config = dict(
    n_layer=9,
    d_model=512,
    n_experts=32,
    experts_per_token=1,
    d_expert=480,
    d_shared_expert=0,
    activation='swiglu',
    moe_layers=[0, 1, 2, 3, 4, 5, 6, 7, 8],
    router_score='softmax',
    normalize_top_k=False,
    routed_scale=5.66,
    balance_loss=0.0132,
    balance_bias=False,
    init_std_router=0.0105,
    lr_router=0.000915,
    vocab_size=28930,
    norm='rmsnorm',
    norm_eps=1e-05,
    tie_embeddings=True,
    optimizer='soap_variant',
    lr=0.00176,
    beta1=0.95,
    beta2=0.99,
    batch_tokens=131072,
    seq_len=2048,
    train_tokens=1465000000,
    steps=11178,
    dataset='wikipedia_en',
)
Below are experts of layer 4 (counted from 0) of a mixture-of-experts language model. Rows are named router (the router's row for the expert), gate (a neuron's input weights, with its number), up (a neuron's input weights, with its number) and show model dimensions 0-127. Each number is 128 + 32 x the weight over its row's rms, rounded and kept within 0 to 255. Numbers have three digits each.
After each expert's rows: a language model's description of what the expert responds to. This comes from a sample of Wikipedia text that the model never trained on.

# expert 16
router:159176150107108143058131173145168109092147088095072164181102114170175164171099091112159161158160146154111165144180138143169139118123118111068098172161184152062076109105092154179151143097088112104109146124137137120130133108064158105107134124145117181192101162142108061140123097163125107116155138087101151171097066166112065164056106134132125151123056154131124092094136075117154178051078
gate0:148156139127118134078112147120128149052102130136158098172145141159134114127156121155162136153114085123157170055141119132103128125112099135100143119149123128121138076166102096152196123171108157114135153129175064151178105157116114094149023166068100106130155095112127175170169088161095198172152091134149153125125174123142082142134085161124122141115183047141150130134102119086215157090083
up0:165189143140082144125082117117127164141126156142193122174126129151109179202113084136086084162100112186157148130110137127162131129139152087134125116151144046076125132116130107140104121161152095147127147178178170108082117128112128102096077129093115203176105139098140125145133122130138151130108156174109149106147153149179092144186153102050127148076160103120138059091111142090177133115047
Label words in infoboxes and headings, like Career statistics, Personal details, Species, Coordinates, plus table separator rows and "=" headers.

# expert 31
router:070081121165169148117137117152173179080102088103144175137084091109161074153097128129091143062169132142071057119167158101106144175162104071140106167079140184176113144101126140047065165171136130168151106138160113094096192133105161147146132048112103086178113170168104097122096128149142138114133196156153133101154085150155149170073117075141163088124137118143093129052160118172167153131153
gate0:121059160110123124123156131149107123104142137137134137189109088116117138099128133154112150120171151196131136140111121141143117104151117020144121158121092155142137175115138120075151110173201105162175153192197126143135139101123131117111096088098075149125126145083132123085099160104120179129158076195162145100151120172182173149125076146168118107109077055116115121157109091133157079126115
up0:160142118162122096137102101105186112130098131118105145123124186143114104118113173111142160164136121104149100113159110100152124132134094184094160100165159131118133105149115087157091109055103199101091107087128087108098165142162113158155202149109159126094129147147143141175133065180168131105108122098113142199097131097084096098125142097153136127118170141159151111121160179111122129120152
Line breaks, list hyphens, colons and heading markers in list formatting, such as the hyphen opening each entry under ===18===.

# expert 22
router:112132190107146163065109096093176146115072167147160091093169165099177157161123206094066149130179090088153073062172113119124171156069134107088147180152139119224148175093186106092156217174096147098172130160145090098111149196122121073137105158122138138138117153107111129095125140164087136183084152118098147110063115138184100149113097122118132109144133145160140160144101136123109121094108
gate0:131142085055113164129144115108127122133120125078111149140167131121144089129075103129149143080124172101125131107096121108112116131125182100121122096122169168134152165159119128162105151114106185158148178112165132144159131130214135140139128104104079127153137120201191147141046108171123146157132140148098087125059112077109143090129114115213112164176108147156157084142126156121105130098101
up0:095138149038122131125167096127122142120108111084117122108143164140141096124161183146104136110108119130164093119084129083093068117100128137131139086108188100155170178136135133114102161119093167091149154171101136106121146093099180154156161138143144141107073163202107144147137116109168160158094160151070128132082096111105148133141093087194117104113115086058126131111139154117152124139082
Pipe characters separating cells in wiki tables, especially after numbers or names, plus semicolons and colons.

# expert 26
router:134136183049163119114131183119091204093101129142100139130117102153104092207120161110134155134171081109145213154099089108076161117112178062162108127101095145102139116144113114154087067132204147153136116107104173149128138188040182136121046100164170045176133127088092138159106076097117106084096163138144125097095112163175153106157121113144182144121128098100152102175117158165100111126125
gate0:092156087111140124153102139188103140128113105115205128115163124146148155163164155143111102125140085093115107072137138081138074141122160178138126088119157167112133128136107083141128120136145112150157136147117158123181174122127069149151100140165173132103078135142162136176130163123077146151115089160155154151201184130147108132132169136131124145135175130113107156145172096166195166078180
up0:124114207111132172110145124097106148137137136173085129131102135113126111077110085116166137143105134140116161153103126130129117131125091108123142143151112077158144122101146107165096089152146114117050128101160124136108145133152171162077129105108115136115153108157121140107123095107176135155099074124117131111106087161096139141041035161126138131101142107178141149147105160103116096147094
Prepositions and connecting words inside prose sentences, such as with, of, which, where, including, after, before a noun phrase.

# expert 6
router:124162153072140149077040094129153150192152107119102145063077172124109105099155149107120128130170124109162056096156140120115099151175095164091084123113125135106123174150133117144102180173119190084118188109119101178141148084166106132115080105138125133085164122165061187093104150130124108097145162149184114105154085115136169143122095178115133135152145160150113142134111148098149105139081
gate0:105124195160117164101128134123082086141123157129144121201109164145148137154133180134121098123132189176091150130137109119150122123098174117118139164105088135193090112143176168089015110117103192139154111119089046144130143146169090164113104142132111194168158128160133118125113158162165133093075108106051135089137178154085120097139185156111092140112115098091128164103148158163155085127132
up0:105088063103128097130139171090171143112149144118140125060101105130132136118124111131133121152109085094142072133125124098085133127111120135111144072162139098068162117075115160152175151080053094150073122137125137068113121152103203091140111126122140110078093150132119173187116128100109158091169111115159159110102121094197127072131080197128127104094146118172117143087139129134131131168121
First pieces of surnames after a given name, such as Mc, Van, Sch, Kil, plus pipes and numbers inside sports statistics tables.

# expert 25
router:047133148123199075125079137039147148157145062124163129061088154170104104097125165074151143076090159127198107067113103187107132137137112183127153123145164097193165181074137134109147138156025136144070178163121117120115133162197108118165017177110171090118166117124126080115071159101161111143104130151063205098155187112129125125159108113148130159121112118181134079134098159107121079137119
gate0:082105158144146099122137118138116069107118141120078131129126115078102138135132166119146109157128111113137116105142102123093160129110108111147158127131079139132126071110155109131150065101140139146071144133159089076071118130162116176143158120110119147126155084150122114156131200162104095107122154110094113165150114056153128093134146128184121202130143094167122135142150189114128121097198
up0:073083128127129114106156152091104104101136128144122143136092134130120132163106143119171118142133122120091133136164096129120168104080064103145190099106090124140152089068096116113162136090120142133095152123121071107132116134161160146171151138111127116156129112158126118119128179118138090077150081098152110114154111127141137144062076154148138174175174099166146112138210144127138136110120
Nouns for people like man, woman, person, self, author, and word-starting pieces after determiners, like inst(ability), gar(b), vis(ibility).

# expert 14
router:156150077144132149125146138110161188129103061078117165106088076095163074194129158095110113076116113081123135123095154154118137125143090083128175106083149158170162077065099144129113121132175156105137119157125091159127132166153156055105081160112154141052094123119163167132063140092120128123090099076113026101142102138142121126150159102149181129168084103137113181156191093127113097132138
gate0:117115130160126126133161120149104116100115096083140135096097116139111126125129129143116167084099167164122174090109127139181096118091152095094133115107135124078097109131160119076149143054125190134090091097135132096062101093120151189126142129114143086167137155155079118081149120128096125091147098147127096150145124111013122138091131122145129116170101118162163087154098095124122123071126
up0:107086116137147124092177076132112115118095099094139136045134154133085095127110148132140131101118118093174167130147168102192058144129135142189094128156118164157082116139139138185155164105105111090077126100126171115112097124144179184101195128147048083138136210104117109132177084117115091121121135149117160149084148153057185132154128092148141126135098096129149202137204153128151128119170
Linking verbs and subject pronouns in descriptive sentences, like was, is, became, been, he, often before a or an.

# expert 15
router:112142102165146110152192085131131097148042074154121087127146070083240070148083180130124105108157157133129169172139106111051151151130214100111144089145131130108086109119158134128142135123125097156118161140161110120106156137135122076135155113148148085147162067133169118123100151184081085127077169114150141125130097124134157164125135128122178165115142143099192165145117131097108107117158
gate0:109156145180118138140217129111084129146111130196071153124134090119153114166066105111147108123094082122114070099148105145094198112159167089081079125088154104133170114106021149160110138154143129081137078097151082112121060172159137131092145166132151083091171101096139110087130135120090173136120128173061096155110097209117169106100154072112131133098081069106154159142175072113144116141124
up0:198133114107146100152098119098112130152140134108191101097130152154147117132170147131118135125102138115119139179153124140135167126137095137164096169160075139116110163120148123137164149054114121181145150116124105082119126133167160130149154078120146137240094190161097115109132111107153068185118175138146163160125153150116099124143073184144129112065131153083123100211101171151152102119170
The word "the" right after a preposition, plus time prepositions like during, under, throughout, on, as in "over the course of".

# expert 8
router:125152152099152137145080104012179203125113130129072144078084099112207106111153081092092077134096113171134112073068152115061211176105101162080117184121134170087181129194119119159119121137081134114168156107147148148130125132144109113157130138138090192069203091120102186110116119090118119170149176204162152140147082099081146111149123130049137106150142121109085083141111141103134138173139
gate0:093127157100123121092142106101160140106133141139119138146190160105081148110112138126100150124166131103174133091136193167189094131105160153122146142223105121092149061173116139132139139117122098114157126113134077102077168076193115089185110121177119135130138181176148108149138115166170103142110187134212134147124103150157155138103142082185093104107159162118160089143076112120146107143172
up0:078188114089125116135156144120108106126100086131089167119170134132084118147157116134137184086134133112139191085161163158155108133133148124129115072127145121118142063117137077155185131173119125067111081124072110094134159118160149106092128115153110130122190102114105117130135159179150113119081111118163107120116164163088150107144134061130117116097194146130124150095149112134126114145159
Capitalized words inside titles of songs, films, books and episodes, such as You, Love, Girl, Dream, often in filmography tables.

# expert 7
router:153101165105142107084130086197116189179087126186197198088107078107178123076083068151072185119127154139097095154131076197092049156166118180175133137095098099102097136092098158129144127111129077171124121140109134144116133076185176128108114143133153132096120086091132167161109128152171164125140124127186139060170140087107138124175169118167184133148141063128069178123146141136132125117147
gate0:157124134089103129053128130107094132152163096161113051125114161116159151119062122164173132129115152139121085140120182110169147130105150123122100166163145075122134140101147173200167163069122144186114138162108096159166125130140121127118109128142178101125110165103089130174157129150141031131080153122133098122148174185087127097093160194140134128119138161178159169107134094140118181202141
up0:149054177161119106067105166078157107173162157132113119109102095127069135111107136133139157143037134121147166120058121131139108135140144159154108150206095095083163174116156192126120174111145117168128140110112145144079066117082151133137101152092126141127140127093082127124100110164099122121098135178162112084162082123157172085087177135098132107122168171142116078129112141173189085151197
Final digits of years in dates and ranges, such as 199(6) or 200(7), and time nouns like years, months, weeks, century.

# expert 1
router:147197159142169149123135097192156198172096055132145123087130057100193109108118148082119129081095180098156068131172097089171146115114120155146128096080088139116131135135177093143127178137145128146119072149075173133148151199104111127178162112087169105113104080133154101095123149114161053161144112179090154162145103089154138095120105123125183124160152111107079103100098122131162155208117
gate0:177117204133134095114159101159103144171138114117121120159110110111175149118111159168188114128143101159151167138096105088170104108112119143101138077115153172117101133123138057162123113195137102104095130125099062111130102193060127211125160121165155114128077128099179101112136171135081134083132105103134118146132136136115138138108122094146129122169135138122129132111071127088118134148100
up0:128108065127132132134077170166123144132148138085125131138142110147097153127141118125096106097110104148129184112093195123156103126204133107165135155135150095114157102119102101135138104089147139141088113165141135076151134172147155139069070114134179164125167127102084167097123084095082158127173057132152129133092144091180127132102148075100121119133145140179157104136114127148125063188164
Indefinite articles a/an, plus commas and "and", and first word pieces after an article, like m(ansard), m(iscalculated), bl(ond).

# expert 23
router:141124175098134148083124164103128170143112092124108165087137182099171199130143178127173082098187135133146100105155094142188093173147151163127097084133161189137123147105119100130131148189111108121148133115156172079116141160145136135180105067073144071116086152148173189160127098165138169113155111131157148102113154165135095142102190144128132155177203107131092139112172072190109108084115
gate0:137108124072112124168135108121142123084149139084124155174113119150106107113137095167097144151076128146154103068124113094101149122081085183139119113135143083139069124116149123080184112091177101174121167147133090236128137135150123142169137138108116131138109091112174130135109143150099076089139105178097137121190155141092162127138135125184116111148113131106097140102122153104111102114107
up0:151138140097149132200123168129123140174148138113137131121129059150167144120137110135120091095084108055168098073150169141119141143109151139097161108134109133124119142140107109114151093082111128118117056162131137143131184168115156141092062175168187166159146143117156213107086071098099106129171101178089171118139162176168062087138120099162134157114082142125061131063131141075102101079103
Commas after personal names, middle names and name pieces in biographies and lists, plus birth-date digits and Latin endings like -ensis.

# expert 27
router:145134113121109127146093100184103166170137120156104132046193177134164137110175090090181098114114073108091117165169140130104140163143133187131127171131157133087123115162077106068124110132168102087119065156119067130124158118161100118111105145096176091134168089077098151095090154144116126107148118109109116138134102129099144150109091127129146147139116119145188142151118130087152109139117
gate0:149100163096106162215140211123136144108130116122152154181114118127118159194118171159066113125171120150156135080182159094122133126116129156132105082122122141131081094108170127086123114122113180106155113103139123183127176109105051135144190110112112170092075148124145183149171114116114120074136080103150172113118131117169120103119123132169129116135179079130085137102183111108158143125164
up0:122204064157111091102101102159123142064122145166142139121086126164141179126129137102123159117136186138144115116132181180102122139160092104113135116154095209133117082142139129100128105142103146086158100141128111112146143138125112168106130136106138152126126082126171136106108141115146156101105120127085183134155066105111124068106103122113091176126117071192068137133129071176110133121163
First digits of match scores and seasons in football results, such as Rangers 2-0, and club names like Rovers, Celtic, Hapoel.

# expert 19
router:122083163074103204153067062155076151044119099120077106124135116183184111130094055102132075140118142167117094137100105151120108161159199155065128118146106104101148114129161089131117146126161125113194119148127134129134061139152096110081131150129092140152189126177160106128122118081145135139120102141156108113163140155067099081102136109093138158167121121083111084152082110145146157157150
gate0:157108187151081140093115083135149123116127133131124132124115142181141148145109134150125153075123109116125132111125131160135085120106158198105135161152180120128096129154156146214141138118133140084157130135164151140107114156131145091152161143118115138077189135119126103092128088123173185095126187113142110110136162154107139162089097077142114163125141129162122089155140123102109136186156
up0:097176154147105126156099084086129146131138193157195114164107154114134133143100115136153119075155151113161046157105109096087199109139170078153169078100172144184083123122111114161156093117141085142147151125129136117109152094129131149154107121089072144086155134132151093130135136156128157129118149178128083122131150081082112140067112156146127143211126131125096118067154100039113151157107
Mid-word syllable pieces in transliterated Japanese, Indian, Arabic, Chinese and Thai names, like Moj(ik)ō, Kaw(ak)ado, Sh(ij)iazhuang.

# expert 28
router:124147172093148119042148083155173157111047085104112143221193144126189114165105148140106171108146113174125149142117090063101070183133167101133159065133137128160130065086158156135148115114149103115086118127127150133153114133098122118130150134186099107185138120123172151135094158160097081112190166081097133149156108143152132089131080114114175161078161126133104160200132140127103175102127
gate0:155177102131121078065145094083136111085158131119105097094132112139166128128103063139126134139145112139141144032136125120187160126124105166168136150133147115115159093184129110181121091200123151141076166126116149175107105105140101116122089114132158130138110162131094134121121174160133143172123121110142163115113193173131160148112142105113126102119125134185100084079113133117099127101115
up0:127051117124171183116132149121098130133110111153139140136120109112129076127109151133171162095109092154171160193099156172141104119128115099145159118119154161171138139112153136081099157090084141108111119153122070155128127080145162120113138105120090167172158140112180115180105109092092112148115128150101136105142162098151137114135111110133129140103101161081132085191121128142175104188147
Prepositions, mainly in, of, at, from, after verbs like located, based, moved, born, introducing places, institutions or dates.